Below are experts of layer 9 (counted from 0) of a mixture-of-experts language model. Rows are named router (the router's row for the expert), down (a neuron's output weights, with its number) and show model dimensions 0-191. Each number is 500 + 40 x the weight over its row's rms, rounded and kept within 0 to 999. Numbers have three digits each.
After each expert's rows: "raises" lists some tokens whose logits its average output raises strongly, later layers aside. This comes from a sample of Wikipedia text that the model never trained on.

# expert 15
router:543470459444461482505507477515509504448440490512537515512514480526422482433455504511433443390533480477421495506566470465460481619579546496496536448493511595528454472561461465514515509489490480455526504525480566534551555490558513499431484512434509499430559495497546482493423511456475526495437577503510436465528509506427484540504540458528502529562485485418536514503460460447509440468514508462510515521528506458430569525557490476475462521522523527517529408456496549482447513483427464538514547514538482481433484452546521484504505492507483494464534560477508459568486487549543410474
down0:478448539500516487487486473520467573488447509457512514533495477511505451529446482461454441550493502527476481481541495547488470414472538468525481456468556517504454471471571539437504526503509537404487466437491502429553453490526521563487493562480462467494484459571462545498528442505460485522527530475512445489460573469499439543427526554498492523493521440468557507493537465566530490510530524492496518544508488586516465492533549609507461483521468428520503454549587451515416483485448521483531451396493529526479560512451604494499440443571467527526494469532498496449508461461421512572
down1:476516574546462433512485490477492572520511515512550503477492531486470452575467507520474486415480604576440580491428466509510499484520507499503522547475506510520524460468511456429502511506441504481578549468512505445471501499507560540524600467507474481479467572465543507503460544456543506453512508517553515493424555466568520445531545518490536514537486580544399549411461542519471473528509512485451540546521436554434508500417529518588504487551550485516521527457510501496495459514534575464463507523491463495501552504457490519571580452517531459528503477528511442503483561453474525432
down2:486439445477517536480555544496430478524487437469469506518488545506520431472475545482508506525541564449502392471475477498505500539448493504431474480475482449498472452572488448406540538421446531543468506530503512475472550477517423594554491426556490520560500503522523435443539477576478511488476484501501495541493554466489490506488511450464512568548569505487523498497464499449531506457560515547474512513491555436481507480476456474522499541476420511494536473503525505517415527504536456515486414461508544452412496550483448540475520533544496519551475446453492584421527533453506600547
down3:557474508480521446494511460436527452496580527502478521454507506570470511471573551471540547480498501472471606559498506460482489492566491544497463473526475500445442553458430524458455578510442464472502446533567520512458539447541480553512523438489488454552498476459461465484521424512462464567527526515490443490545521486520493516512429558500377550537559487497478509523487518552479452461542536500607558457486513431540511545457512471472556475500492499509581504537579495505495465542517511433482536441432467535482497416484492425519497515433556517504480495519504502486553512464514454441
down4:495480515434458500527464497541489478499448582528553521525513503541533475484501528439502493478497446458566467543476470527541494515459469419576555457551434516464415436459507501498537494522453452470471534558524471538481436499486487477515555458550562538438475441485525559458423508473493444491508514485466462493476464460423424542538521473537577529552537491481581546441476473488575474434546498531476430452505544490544467450556523528539461508477534555550530521505526462567484559473583496455558482502496516506552534513500518508534545530452419457502462505504478516440475569564528552543
down5:496471470566521506525463482476529493440482558490502579511515511470473527523548489477502500533433508462455424458468454459505481505496476447503519492521502508507519481446524487461468508520497431493495516515454534390477563494439529534592445429483523548516517552479484524554511475516467526387457512469522499496478518468573450491532546503495547539471492506450524551440576439471555464405487504451583436524495520426488514510563521568481479553566398504467464491567472429593528479509487494505449531532543511509573482532491563447455447452455537524484530464479517449467501492510564542483
down6:487532466465442399553508540555471489533526553426462449460433464473525468471511491485500445494511388542441506471470438525504534520538470539486463493520470496474512558461535452522481442546540540520514430460514518535522483555456505451469448479470509459530479497514517526517523541545486453442499492462492469454472512588500488477475498532520491530477526533541485574545519620507536563519465552513513531472487507506479554537546550482497441529569500471422506491440486443518590480449591508440483452470558440443446526468448546490570575597502490486465472521497522468569512511507461504510
down7:510515544465519492422511504485502535539501557537540505518554426465485557535514527516499548488465450562488461478473502551477526449572469501524584524496576462485521495536564532502497516453475473497525567486484491504463485563557488497517498474554465459432492507441504524572499501483463519529575538536539516478485545542522482478437501536421443487414537591481448427512502542471524524472504500445500462492543444461536481532470526525507451442526436503555560485572435489436515525481513494461523550495494515544490486464486479463579487496581476546486612471501618521583575489459481513445
raises: ",", " and", "'", "s", " ", " in"

# expert 26
router:467456519468521528486501564553493454478482423453439547413535496515474547497449482568512442461526487478469508506476497517484493505476591533469481503536459546531472547524568497492457494536520481501503544522480506438471515489577574538470525484436517546462494429519482472538482548469467517496469481515512507523593401480477555558586536513527518488477489488389505488471467468530528491519435505459500546617592531476453517514482513442517488460519455520556511480496508525508443508516465462560546499556596511505451454498552453512545527504519498518620488510441469557512571513509474543434
down0:488515487475483444534532428467482444401487458533542471492508507494469555524472450431568474505502567497445494491537504508535482469522545523507518544528474513491493490532532568486471579514534511477457487453554452517509543467484533505464508545543474487494513562554456526491519488453500469538550421442551527523541588474573517513463544432501513477431571409503560552481564487506509500476545509499510425491427507554439522496577503529499441418597430428532536485546527528525368542534474516498524487446559485507549528517546448493550530483460539498539436500513483467506478525487471491509
down1:494509466489452535495478540492531482454482521520466506487487472499502455531513566554465494493592580570420490538413557501556519489543571521497468519497497477485533439526448443443521473500477513465539494543436523484558458544508483486548540417543443526447544484427423470553534532483505420483466472454452565539583539570527494437526505392488532486572500499496544474518456533541496532526547495486501535497504493495454503462469560469518525520625540499420558503496490464512508550542468524524529548491489552470501562511437504464524502417496542470497460506536557525558504492561542488479
down2:509537473408456497518533433485482460481530436513470490488484559614567414456520456419486548485580535515595464537555485520499501502448508421563453493410445482475482442465518506470517521533486499480482449500377541480504441467480475557533553521574444550507462538414475466495528494533484513509524448599487516484502487552518517528526493490508496481509587520505479509563510494535490537521552549528523510467489517458458489443533496463513485496553528536493529459503489439518472528534479499504592458490527455437409407491473513542486466526512537509520522483477512543523561513484519552507
down3:434544448507483439490489488490520508498531491519483491440524548545537495543589505507499550521448500404557555433518562509420541488486496470485470516545533426452442481506512459529485545491551487554516455381540520453479494473578523495511461514511509469582552469412511511574499498550480580518463500508475479492513544490495441487498486559505472487536536554433442486450501571563467472559546542479586570544487479489531559480506492554528500473455493577538531584523471491478423513506515516500469473523558437533534532514499472555474451526471560505516548511544535532448547542488510483443
down4:506533498500491451549487573463537463529455547525486498484525534515501472492504451503503466478511579491497464496472492511587441466526471499459511488544480513429502416485515455513486527540446510494490504447535488479474513406462511515500523458551564587380476467460482496510427458496387493570519463550543476533546495565460435555572513418444531496488498519457536489566466457495485506467477516493518494513547472521487496458630518460548485527593559477515522533520455530591466580536509442456523481504493600489548498481478456476479515488526473463459526524481518465493525546519555560500
down5:539455495505518427447463478538567517581572532531459495566481458555523484453544497516432468503442512539545455465492510483504496464464540498562526516475495508506475519568556490558487520503503513551509433469529502480472497524540454527540506481507543528472477523511524571486524492518581581444490515522557501491503435451518373499411458521487458584480509487462512540466473471528480449472514479480571520473499534515486464477565489560492507481552504547485496524493530521560490442509484461458470535577394571507543460500440499458488450440468473547488498491509537354478568475426483510507
down6:434463426499492460501493509549412468546524541471521510464466568422480478466513499489512438498485545570500488483520474493465515491483454553526505526515522493475575519443578420584564542504456548549476465440492449483511510540460482512453440411491527516549459569473506490466489442556552514494443477442540523496484521496462451519528521484464505573570473567538480572529512641445445577478494472538488473539488566564507485471541497495498446526515456529537553428512435466504489519508508453457541469491503456445487533454526465503493488488466497468509536528472509411526520520517428523538
down7:466478540428552466440512575479430541505487510468516503526570508432499501565515496559485567563427454484439495590551538483533521508528537537495526567466506534494538559521557506480482460528485449484540533479474522575492519545547467450512523509485494449444516569508472555525451493562478519459513466503564410490439551499547497446538505523455525451489532527505481444519502589499501525461487520491507564483500438489517547474348545502475396464524480497461472535535565531514541503521523437513547510482464453489442487487481449498526547524497470426456596518480466514550486508498505516483
raises: " ", "ed", "d"

# expert 11
router:492438533540526531538543558541493414466435574479490550554506523450454493436562481585479492447498477551448519496531467424482478476478554512502508495524529553503478466473518493460529544413504436505510508509486448433517474511422448511537538475402549567503520475476479454502466489463516455477463477459488493580559458546504450581478530585507525579536470524525524525516482592504569525504487510459446522526556486467521525498530507530480475557491548515533469417542436435476500482540498461560503497464488508531467485532532460490459571551460525495480536525480523454438490578536492551422
down0:486499514459473419518609462466531475425512471548588520495535467471467480501524437456461456473489494510490524527570517471547427432476563496530510530526531514484526486427501474518511481483516495460413489500525531502543492479514572508483461526504481459547469530496534500491471521504482480562486520491480490530488642495530473584467483489502494600503528521475534437488504444525540487530543558547535453512504551523552514514574509496454516514573474474494526531507502468566441584477405532541461405395459545491470496494414501494548524474462544500540477473553455537506422486523525544530
down1:415512523474438466470473527561514501440492539556566464481528496512453482543447572515503547422489586504445522527463525558515474458472477557477519483571469632526496497538479482510555533475467521488454561476417547481527486497504483573547568496517455468481486477453505483548527478491541442531556391491555558492478520488504555484484514428502537482571556550516508460445471468558479496547528529518523571507550476515447495405482501500526491502493554475515564530507537526472542520539505536435507532541551566476512419458499514432544529466502567505485491449512435500534466479554487516479
down2:478484536462522483459556502468478467495523500468504516498474558527508445451485514490462492549413535477482545609479470440473447466489508455568509559494512517527526508483577517425424527457416546451555577466526524509425542525449461496497572488526500473542446489459535467502437478545539478485454440603523517488480499521464521457493437476568511505495502453573495535500528450475518538512481465470488577528531485416447507486475512470533519482532484516461454426480510476497369573463500456454507509507544467521431444523597488542460478464506496498520494423447544514520527499539444505483
down3:451531493532471432532483525460534487495489513452525512469447538550552469475556485515490519484517507422471535406496553539447522505528495551488488439537550452480541555515497477472510535491478463438498457511510473443445546425489538558481580455485501586570476514485492445471608475495512564534492532495498450490528534584494489508497438543518477460482505587520454466502459568609506432467525466550517524415463493471548530497522438590473507454497473510481535557532509520506507488528479467483507529466506488472479546537535525471539559561489586527521436496451470513636515517484507465516
down4:488539453572503443547482500464501542498570574471470586550480517514477508494479453462465502550545560533511399531461536490498501503449525502550523477533469462455462513476523538531488547474453509452417487537490438458490531495492515458510485449547488506512480515464514500587512463419537508569519504470490463561512517488468451489525497474512542559538526465477498451490447438480518487500487462498530432397557501497538453435602519570502455441557481435459480485471504495594410536513509492449538539433476526487573443472463460487538526512456422495554492427489528453500493566537507552506
down5:465498447454557431505478512519539432535474492459466523584531544551530551475567492556445512531484473486484511539521507465486503540500510465489442534544471502538482547462514550467444495469514481500492542541505487471435512529470503535559462505518538527464544547453454489547496471486475536464477529533507535488556502495520428523447565471527433519461423522479539497544555465519515526549496517493649447493491543489498545469502555499566465493557493487474438495576496453562540513535505459480507507495454547539472409507507547525510456510518494597481478417405541447577395451474549462461
down6:431504481509490506483495509517411466571507493456503541465401581535468459476501467526476501488481478486437487496517506532515570504490477517521451455482536527508427533449535462494473528512532473514512415552513502463525466465424468447525500387497498557516493472481503426509522534525528529474471430486531460502512526488459502550517535527500551481492559542556484589532459565442520515533517572536469478516457485509449621496523479501549485484559519534502540449461519414568550515479600411471498483507457489556470505414505550510493534590478524487433520540475493442445457510538518505448
down7:524490546448491465435453553429528500552491442449463490478518446471507600552467508524503585573516411536493488517462492527496455484537424514561466550480483486454504489501556549581522474486523479508550493548478474487523477536538524487473563589566496455469549475512535601498516480496470543474556490477551546500461515479512468427491588492485463542513486576521510475501544512490451552478486536391477530531493524453487518616466547548451515509504474506508498448477507537474472511495479533541522480494465491507423498487477494497427477500538521445510494476428534495580595498565572532519
raises: "E", "W", "I", "S", "K", "IC"

# expert 18
router:484416451504501522500536553531556484433487450490451549483527555420456502467488452465498479482583547477514469528451524466386504532537491452529464488522477539532447467477514571471549507493502472463532511509556451462438479515568583549541504529442426511456474485489520472461466559448519512427465468527526443513573433486475507537444440524485528418488504458514459554465468522460489504524430523510473463534523505503456435505522434494465516478495497544564487466521497513531480588502490497549473477511558462561483531582508480546435470538548545519612582519482489494535470470487534504445
down23:468421489511520517482518517504576484479549539499520420480443481535479535476475524461551496424525571538493535583491450588529436490486565481478466460555522531528449508539495436454524506527520511495524613491548509509487435468482479443540544462525517484505521471477430560481465521495466485456458499492574480499536473496561507464493480483581500491472537544513477543424487464522582531513509514530564490507549542374507516520616493525481497484604452507505488513419473400487468507511447482529529410472522548473522493511493473490547464495506496490474427500434534540511474473558538512501
down24:499528506543480505436447436483525559534521421473590491521527437497470477539434538529494475498484538445497480548497515532530479367493467436503516472498562556509529468496624479482557492533462471514550429531446490444473502478474475501508535463490523493492517537539515405525517510459550523517438479526540475484468360444551481506568559463504491519508496472467498513495541545514513519462450544512577541530475510406456463551555460456550505457530502538457496519521439520470404497440493508499550542466499573474512522460497535457486437513456485461531448516515482535517517497530430510508
down25:507544467494556529525561486467428443498481511551483574518547460511509571519434532497460525552516435554456497450531557453485469466558549504509476482474472452462485492510520525527532492515558458534446419503449521488499538453489411472451497528443497494481455569528458559561506470535500538489600518514484524502468436509486478470491514510526458482467457461485494442510516554560494393474422504467504490468549481477496452443584539437557555523422555517420508536504482542521409542490486518519553544506486478484464471453512520504470454573456493480521562617540486451515478469533495504473
down26:519494489542515480422486539521530452485518451500526504514470532506472532558576492511509456540506523459598519458514522492489472427504529593505461482500534482567528477554519450550533463399508369507501487498511528501535462420443447493470497501483502526518557461576563494448443527465529488576484523516460546500470464441522483485525468463566475578490490492440545491477499556478510534471478450518493455527505533495504525493516525526469484409597397487509488553486445528447498457531539484544471558474572497496438543443459419502566565511501518543522500518464503516514502502461463519402
down27:548428467482470576484391484547493583512552547430428441497487487529531509555471522539493439508454528509499491488407430500535458555469512430455507505442489456441522545599543516523541465489468494554485470481455500529521493518497507517585508550470558468480455453523545404568509480495471510510485443471496550467513500519450515416521535529528428495464500497453505498495485520530493534474408553536460524470506453471538457474672529492456492499508509447524544524483487432490433520518509480461443479453491500511510463469504463516559545519526503483470524498510441484496469458500524463499
down28:501548506525518463508479527421496418503503499527571383541494501473485521547507459413475464525588507463503556473487447440485458552531548571503539513475434519430514552489470526569531471438519513494508444471459452526514504583504493444461475527499498535499444576509502439454467530495477586544540450484516515483503510456481474544544598560529528490512521534478416497538452519501533498481464473493455552461501489537524507497528621555445523413532483462416526496487511493484546533531511541498546536417480479459586543482460531543544527551475519515477505516501430500497503491445490505487
down29:498437423607513490501481515460445523497546493484508577534485555511575499490421457513472445466509503487503428489414516485498514495541468562461551500491493493539477575465468488434518505499469468517551449485402457470568458552488493480513530470427549532472583495455500515548499479501500476423603579553495496541585468528533478581517535548501508484553404419430496529566498531516536493502462503502459531497485525486520487446513491495457448528443535498454524540508556461543431480509480433474504518481549460467472542533486521447508516492505514531518452455517502482566511414472453515515
down30:476597489523368504459464488466491477473487511525473515541522483469417471531550484544445498486493480498468483520517478517456545507499476559497492532496519444534520510515593522490453491481496503538511543477422503522532471483483468540469466493449564479480479460495516479502434578454585509485492526465514587471515452483439452479525457465491449479485509488550541519566477545549456415528468509482450562438537424555516514473506471528505539490378545512489492505535501453477689560523495486442519569461523460476511477531485467457501525493499470502509539526551460493504506443509447445527
raises: "-", " itself", " ", " and", " the", " themselves"

# expert 44
router:622462431463498566538531578515484476510495451491458517509528488523415539513494425488438524470518495545446485489482454549442495568501524497470423459539481580535415481502540489426514566470514516462536538468462516520474481542562508549511491545477542469486511478493511453503437515455468519494460519518495510506578455505438457514498495521477398517480561495460449591505490554501463461547424505435452521506517546543473517481498462519445538478488483536508571504511515476527478579552476487572547499458516482546481482530502549521476525558553493544556518593478556450540488418504519471440
down0:496522486454472415484513484525514499465493548576567490471536505535480530537476460502519530583449514546474464494560574514562439449525503504519498440526521498471475519532536506507486530541426501474457443522503432495515538469474508460489453591548427471545529544566547511570524462494445546548536496445507490521454606554536533545444448507527478558458544431454494401502507515498561504534577559518477448514502522588455549539478560583457487490499472472477463468496534462464527524527401499461519455451525533507413505459465507489580510456495473517528456476506500481531517476489455501538
down1:481530583423569431455522476549520501451451445462512419450500478538490461499525523517522441438534591492390522506448450523498421461444514545510499539450481499425517458484497506461513503561479508545542523466535491454485440543447458424548554469506511473505502509449491455556454517498579473460488468516543489433480594537520507500526526474472569495510532513472475478477439477538485477486521543536487526531472499502470483429417476512565535518549535417453469567480497501484498515538507561477599500490477511401550482500496552504549583489504562485507485517529466495490548508503511554467
down2:457477497446506486532525540460428498505545439505469521515430603499459537490504520553480473575450481478553494458551413453498497505415480424538522489498482528535515448485518495444517472457449530517437553551526501451493511479507484488529533488553441472527490489464515512488479498527470474557441526466505503483423516533417586481503556463486547386494526499495556490480458499462583515532553538509519464432570548471396476484560516510474514458564454492476510512475525484527351458540545482514522450526450510477500455507494500500470516493565500469489565493483479561575493523438491518485
down3:458472472474538491545459512448546443468580555530486541452482475502471482536540535515420506466459524547548565441426500488461507555552519508504483498548522483427511528466549520499491546486490500431525365478494550536429573484453578522556449450589489506481481503473450438491553495501478484541565520493532508527531494513491564517537470545489502495473540530476488452468497535480519502507497428520536482472432409447555480549404481522527526520467473440465526515502474459505517502493553593481441557441488502469546485446536482492497530559434486584493482528510589456492497539510538485462
down4:493479508494534475585519398499486480527506553493468487524487531490526494457555471488485573517476513403507457457491453544530484449411488516513501426464531450464542493456478483477463489487475525503415513520495467454494503556542508482528505445539540555439492481462536555493456489436485495522494570450535523459581529553460491555512464431517515533503510453496497537473485481508550491465556464503559440409570474535532488440635495507504500482601496476487445498512539532510399535546575491452531516484485503511592419478520483521474522513438484466516480459519507486489472593468522523563
down5:412450464485481505495511460487519429481513553552496552538484556523483483472544454467472524569405509456489451504500468405527514450486468514421492474530520504519473505492495440532498513459486487526506479510545491502553550565421509470558539478454538538495485519517507557500530522499526572425507509563521494494507494495558470542450527510533464505542494566516493543414489482542469470525471477448570498507486552517456553460493498567531518492535493486470404505557477506521489432515455459411445473586473554471547551566467538482408422560486550592464569515500492489502514446419472508465
down6:523475444541464502504503566465426382513498517510546447499421545449467488554497458489537542550468526484453498523464432545528518510482373520459490493539534523468482555490483435620497458563464523538461529489475452465502528508495489509527480480468477466585504551552537528518439497529493503468484521518593503524534553500471478594499521564480496555557549519543495586532466524461535535509486525519509487483529524442521495534491535506525507526562409438468533459514425408547466477463557476483446524458484490520439499505470511468530480570465485525440506557490522496429486541525468508535
down7:551482533533457521499448588522510488514467454463477504493515430449514486520488501476479583567513474532507476536471531504430448492585469477519471590478556539512474555508542512519468493508494543468549493471561470528515428530605478513493468545495505487497519531527519624498504512486467565506574495462486475497459455461501442444508509548507465453461482495487523516459560537478490497502479537543545537500522494469508473520344495509514466501406523412518567473546547498450619499464528519503557505423464483534498506530508498451471582483568495535436528489490567504522510508547512453477
raises: "ante", "uck", "aw"

# expert 16
router:550459437547485547483523530533466470445514515495442510534510521500456575457484447490469418490482487504499417547478505475436467421487536530484463506488546550530422476541563459525508560470544512464504557446452518507449452483529510588535480480471516490473518431512555485511459561499454494527501516473455453478623456529507536567471508528535504527497535503456494476462506491490486467483521526467443521549586483467448524489474463502490508476485459571556559439517521567505498504510470447498541533454526422533475500496515519530559582521478578476530475519407554506538547497441437561390
down23:464443523472533450485532544482473519498533488457560496453459462481501518474503559524515486408511531492477507549493485546485441458503510451485474404536518566459418543496527424541517524546475446505498540526534500539525491484528498432531518489531493457448473521481450524499549507517424471489466476457573494537473441577477502476525431519508539465437503534442451545532474430536546496472494508529584460561428522433553475521612515531472497429608452532514443527473443467584386458522428462489493529533441529483462545476507488506451443487502501496505445501489535525535540497506505519512
down24:491468559544444493508469506559520524532518422507570495476467484585530502535492494465582474527444496459428497458480528501524448451450538532568497574572496509485498544479528486511491499529500451468481509522471481418469481417493518532464483466527498428471465462461476451425503428485575492480523522525499406469431466460529495533507491514525480561431476506562500530463468543547470555477495483518558621506561552483568526520603496531512543535581529489508463547488558485491403471519481478480556514504478493512540523428515509453504503503506464445505530524441479504479487616509469516527
down25:503475469452546440517484527457516486549506501540477560513576476538493578487425481547426480484448459486517501470488433491504512484537544487495454576526527560461448471488536562456468537514496445504398515476455466478531500471473524522468522470510520470463481531471483573471435479497476492525588449494462465476493476548412524526539487476495457480453472454474521461530485520556524460442406540530561491489503440492537506471677545547553497482531546507470543517532550485564424619457495460547520481559486511483461506494472492497471481465483479503553454544497449533559490479490499529532
down26:551512496482531505549485486561475459480478475429522489488440553522439427562540517559494470483398487479525523498448509475466491468514554528449504496460509546442545494535482536542553439391473500471470460572557481475481509485507533520478444542438420494464540444534576547469477496499495519500473526463467528491395484446485509476540517497498550556496513520453560476523518505523537533480520483535561482561505526456551543562546549490509426440513507471526522538460448502435506480472569518471564517471534509558435534421485457530513576542470474444454479481541525567519400540517450508455
down27:539480438498501531527491499492454544498459522449488516522479513506477552538471525571478526485475485463429543450436501500498572583478463532505497521436546470467540525549496563467573523461506552518463503525462431489582531521536567537467530554474509496436485476477541565591476493463484480490403561435489510482530527591492488478504477481500520473479560483404461476539510477543511534458409503555499509527458475451459423544582521561482483473524604477437495547483439532522465534426502550486485488549469489507552524494499518497540471459476407552554496505548473476513517538553507470441
down28:460515465446407516508570523512490539534536532487488480507479487526506549517522446480433516522519483516481519476572479489563515503472481461478497480512511490393420562426501561500506470464525495510525434498501493476599481566530510545479542502560478465506488627482479444484593455461497462542435470514534554496473514503468502482537498588481522484524545549519437549513511453557532535491450498506522527421457541513569537471600535505519498487526453429451486459488535512491588541440509568502470519465510472522558527421435562558482508553491464520438477490557459481471482488465462481473
down29:507466498530465540518486471519496524493515537489392517506493511445536490474449502466460484473473534512508505465423537481457600454522504545546458502501551489545494487423450514487489467481508516497546493531425531464559462557571590463524521530450486494511563585538471563567470448483468516408552580517480531536513485570517509513509539441455479562491446443450471472482478489460559518542407518473539457484529589526527530508488551516435442524510587501537529501492544451572402518491536497491508506515460447512497512532521516501474547506443569498481497448537472444563483440440476515533
down30:476542491494491595416457505544563488482548449518519476510559495447490467476524488497532555568512500486507454595520474454439510517502497539503445518460480496495520516536450476476513482482436505555510463512527501537484502534560433546479530458504602533511521443483495430540468520491489517525493490509475596543534513483513484578538477435518402539492545503553528449522494456460539457521549533521508471476552425519443544494436535526470493542408531540451544514519499492498685527506514514538466515493495617507517521475499527546502527463447517504527553466505541578494514494521490458477
raises: "gy", "gan", "ance", "its", "use"

# expert 46
router:558437473434534570449536449515596486478479487547536491502434486581479458500501413567469481492581482554451447508506459516510423448476511531458446475477444501531537481484502550501527536510442488439542582461549481447561493498473524556551598510467568521455541530451493507488491539475553515457476532458483486549624491533529482523519485455505463498543470513488444479529526510500526465515533467393526483498552498531485515465537489546510565418538499523464443517533530496543452480509504525494477530472518461529507497516485508494487608550541510506477547509466476480521565424514438502433
down0:480505572484457490564537469509504483471514489473502508476451518477498505462491528403475543567481519477533533517514521554489517464559554503518550519552514501471481591538482489523543555493516471532427571460493493488565528541440463457519440512503456556509456480557532603441474461525444421530585452422515491522520591481542553491489500514396496496494501420454494535541452559547458487489485500455433505524530504508446539535487486529538420517466431529446505461517541452517536491544438423573486484432547505493500521555435489527470514540506516547553451541544528541512486519538460544525
down1:517571571505452445496505515523467513495479498530544524472476567530462444496495493549450526490511621540460518493456520554515430458443549566550519520502529455445443508523494485483463523551525525480560507508483454529522494530461411515488557458553479512459461516472402493484507485464568423435521467527502503508477545454457527450504530465446582560557492520511460542467532515499520534565470508545492558542521492478451503451439560496507500513548462459403473548514585535550534583449505485536539493560512535506464490440510520450527537464427581499498556455557519491434499518508508452516
down2:544555525486485475527528485445503468506538488506539438449486520498460531456482550418484531503540494493540481481526422558480452455409567532558433517549520437479507445530490572479519604477413468491491477586549552520562491494599490563502483494525412483524475459462548460489516572537502504443508509513468470507510538514480487443621531503541455477561509514486527520432464511519471530508524518525449471443528462470474567442496506450499559506438515524531552492497488449451397528494479514507524556513411504523446482573549470475445529491533507503483471494521494535510520508445485509551
down3:471465458513495429587502492505583510500513487473481537496507576466508499499539500549552458437462531438444580487475516442495516437554514573583492562536534542453452583435455567475505528488539537420488502473533507500487530389484570502539510509542489510554515494465481515473514477525517498428474532504463473482538602464507462519474420540500458490522494523511497462437454510485504477482549524452546528445453431453513504516454474531546474472539459471535534557541406468558568486508513466498486503509529447491542479480519442480544464476446438569492479568430509562490517482547459519507
down4:503551502418495440495530512472510503529476533454506536528546480524517456518467480451492518566526434489567467539501454425450486503436463514527496535494520511497540431482462408588507532471518565513479448492463415531497536484497515508508517478488512520417431506476527533522423443467481487578504507423470452472562447502479441486510473403528484552558503447439486530463524499452530530464501461484509489458561501515586514398546519522524487493541466442476483511489492567516462517435607432427504486462458527503589494511523473507521551483502467441534433522527514528520562496523563541497
down5:530491499425489458491484561479452486459548521512482459557506518485471461472598513516438520532429470514529471527482479561509494498451462439533463489525510499485514530492489483525487489535526507534525551541549503477499511536480475538537524459523527578486479524478405524580554507454473618454498540555459515481479520478513519482470534537547432497499471479436517471509518451508496541526445481483503497467416481465520519530558473525469437488569504494545475498618532455581543528510551451488451458480378532484583504579479532443507557492476498529456615456466473511534539551467574465482
down6:454483460456472437511488492476483483512560496519481473502427546479475493422528514536551490483497468524443465508482522438462523554550477553520454449533513535572486511480418516566568512485540510430515497490500557472473549501514479445530490487405502516526481540494512480432461507499545460482458487547447429491527474517465499474442513510557524500567547476631451605501513564543455452530503536578463473566509475459528540480420533461511458536532527521496477455460489409422543484415557495475516457561493404445489503509518482466523518501459565459442476488467500516476492479485539501450
down7:486510596520469496450512501441468526448507548503461479513510497414453538513507496464503539507442515514476500547435502546530522520561489500513535496479529467482462529457469501529455479430493447452530433506509490529482433595518513439521470454550455440462476462490419536550453522600480487525521546524519490486478455487500491461487494512471459453443439492508530488559560567488448518538473524474516511448566447437428464570389505460492443445516544498505532448527508545474534471514534553475534521456439457518448506465572487538570506526561508511519560439491558537576522565491571450482
raises: " of", " ", " and", ","

# expert 7
router:493442573522384472522539566484488433464502547458450497566529539500474524492499459503465524480545522556514505520565506447487550472560573538456550510561495578546479485496543442502580547464527484491506532535405559439509493512491490510611518525421553510512531471458586481511473480459487517484443454508448543569523452535454516505505476446520535498508462464464474461468484560436587447497500482492467526547528493472526541570571522507513517523519503557524536448540427499491452530496481455496515483466494524499567498491421482517487500572523588534496502489451493461469484566466489457457
down0:514484504462502485457460457538489542501506488499511551577521480478444518460515484458477541485500516579538477483551464546576474514501550502522501498488528495496497557468514554528477563512492556442431494470537466498497506476434567534460508603541455502518531555440467458528503517518447454524555456454534547532455593483557483519470452508440558502436473458488537533482559463538571486456565462560365422448467557522506539562545451589448453498542497543483535527538515480491507505471481500523481476444458548491431534491517499542508508575521552550577516526502498515529446531520484429469
down1:570555469540508503472454467478517508497453456472544470508499488456419550451490479449464527475587599562454501529471487523496436494489560490545508494484474478412475497475452434601512491518449532492583559508402555498518433583523446545510488469533430561473554507477524459514464528533502453521510462501474534476479502540514512376563519446466506501563462518449485463433513488541469511506513484545509553529462488495399501465524509500558510528525533407476541531514544523481606556457471544487513449507502475485523472450502512537504543504494576487532492464560472486479500471515483503479
down2:538486492404453476478523561516492511504508434489512446470561531502423495512500472474526501497538506549456526537509457509476465493527479385513440473499503544570495469474500574487523500441477525387547453487456578479530524494540508497526566478518406441529499470444593468522489504491568486482464519519474478447407480541464507500500489509502470443495579510540521516433497492519508494461583538510490488506504506491447566423520474482488515491497463494486501460491467484498379468414459438442507370534534481512459496487495529487485526506524482426469476512514446540563504564491535573511
down3:480522516503512426485518451444567457513568545458549556498496547514502507499513502507530450456475439401563571471453511475549492465519478486460475488522532488504506556457444463532519510533514553437437484467552540512509509551518586531532541572506455529473483528466447465499534501485520520523555605533453488490576535454506378528480409509556523510500559489472494517502522532537478527504514501513514548511479389448568419469507480512460521474446465567480566549549489521564523450558492500435515540477480450529547490579527468483474521482436515503548427486486539449521507515520552500483
down4:494545499463487410548458492542468452481526535510445527537484549485494507478494453486446442456512480519504468550474497502525472568497480509472545487490442428492549426438508471440532497558505527573479509492482485492444471512542540448503527476504579512400477441436532495490445515469504454508427491470512509543586450473455447500479480468519520500517506465479483466519472415540513467426525468451472486455535516516513448448610562452483467476556529496480578502499477450543405561435550516520489488500497540510586537542533504477535508528437472460465429555499507519475482534565557607499
down5:478460451485498518526434592492481499518485496424473545542520513557422484492512537512415506587428634507515505516514449408481436449471414532478470492559536540484464526496502541457484458486525535531475496532564529530478472593503533548523497474472542481440563459471522500490526490478525537498494473528555499477479492495517477508521556537458430574528518471448466513471549504514498534475567519472541485494459532464450487504577510567534454485581447461461471557500489480548564507502479475438486468464405491425523456535523525531453524505473454510456566446463486485515563485506556516446
down6:510485514567481498518592505545500489507463496489461468455367575453469517494515518555444443486449493468506511528423471478540498449548468488516454428495535557486526496504537522467520488504489602457461413588450502474564471564541466507520487459490465530552501525502549499458482511536494544466426485478533472454554539551494502511457540488522516570568495528489443530638494541530540499448407501483477473484530524489479551482544530482535444557483516483481523511444501456536459501512616500489478504486471492495476529448473517471468528537507484516462495504426573473482477473587541512556
down7:549451452492488460470530509419535502537527493482479508442548447438488520509530528510529529547526483519516520486449502562530561515560516444533533500496522524506496515494544541452484507455527482568565499468551525524447477515505491421487522451497482479438494508509476566534548485507420536483518573459470531438516512525509454396490503488504423439448490512520503466544509550435440526510500491497461489484522481430470473585410527467469439493433446473494475494496496472427520448480580503473468515488447500505429553476488479502521443542553418525492588557457518505659546531548517490466
raises: " ", "-", " of", " |", " in"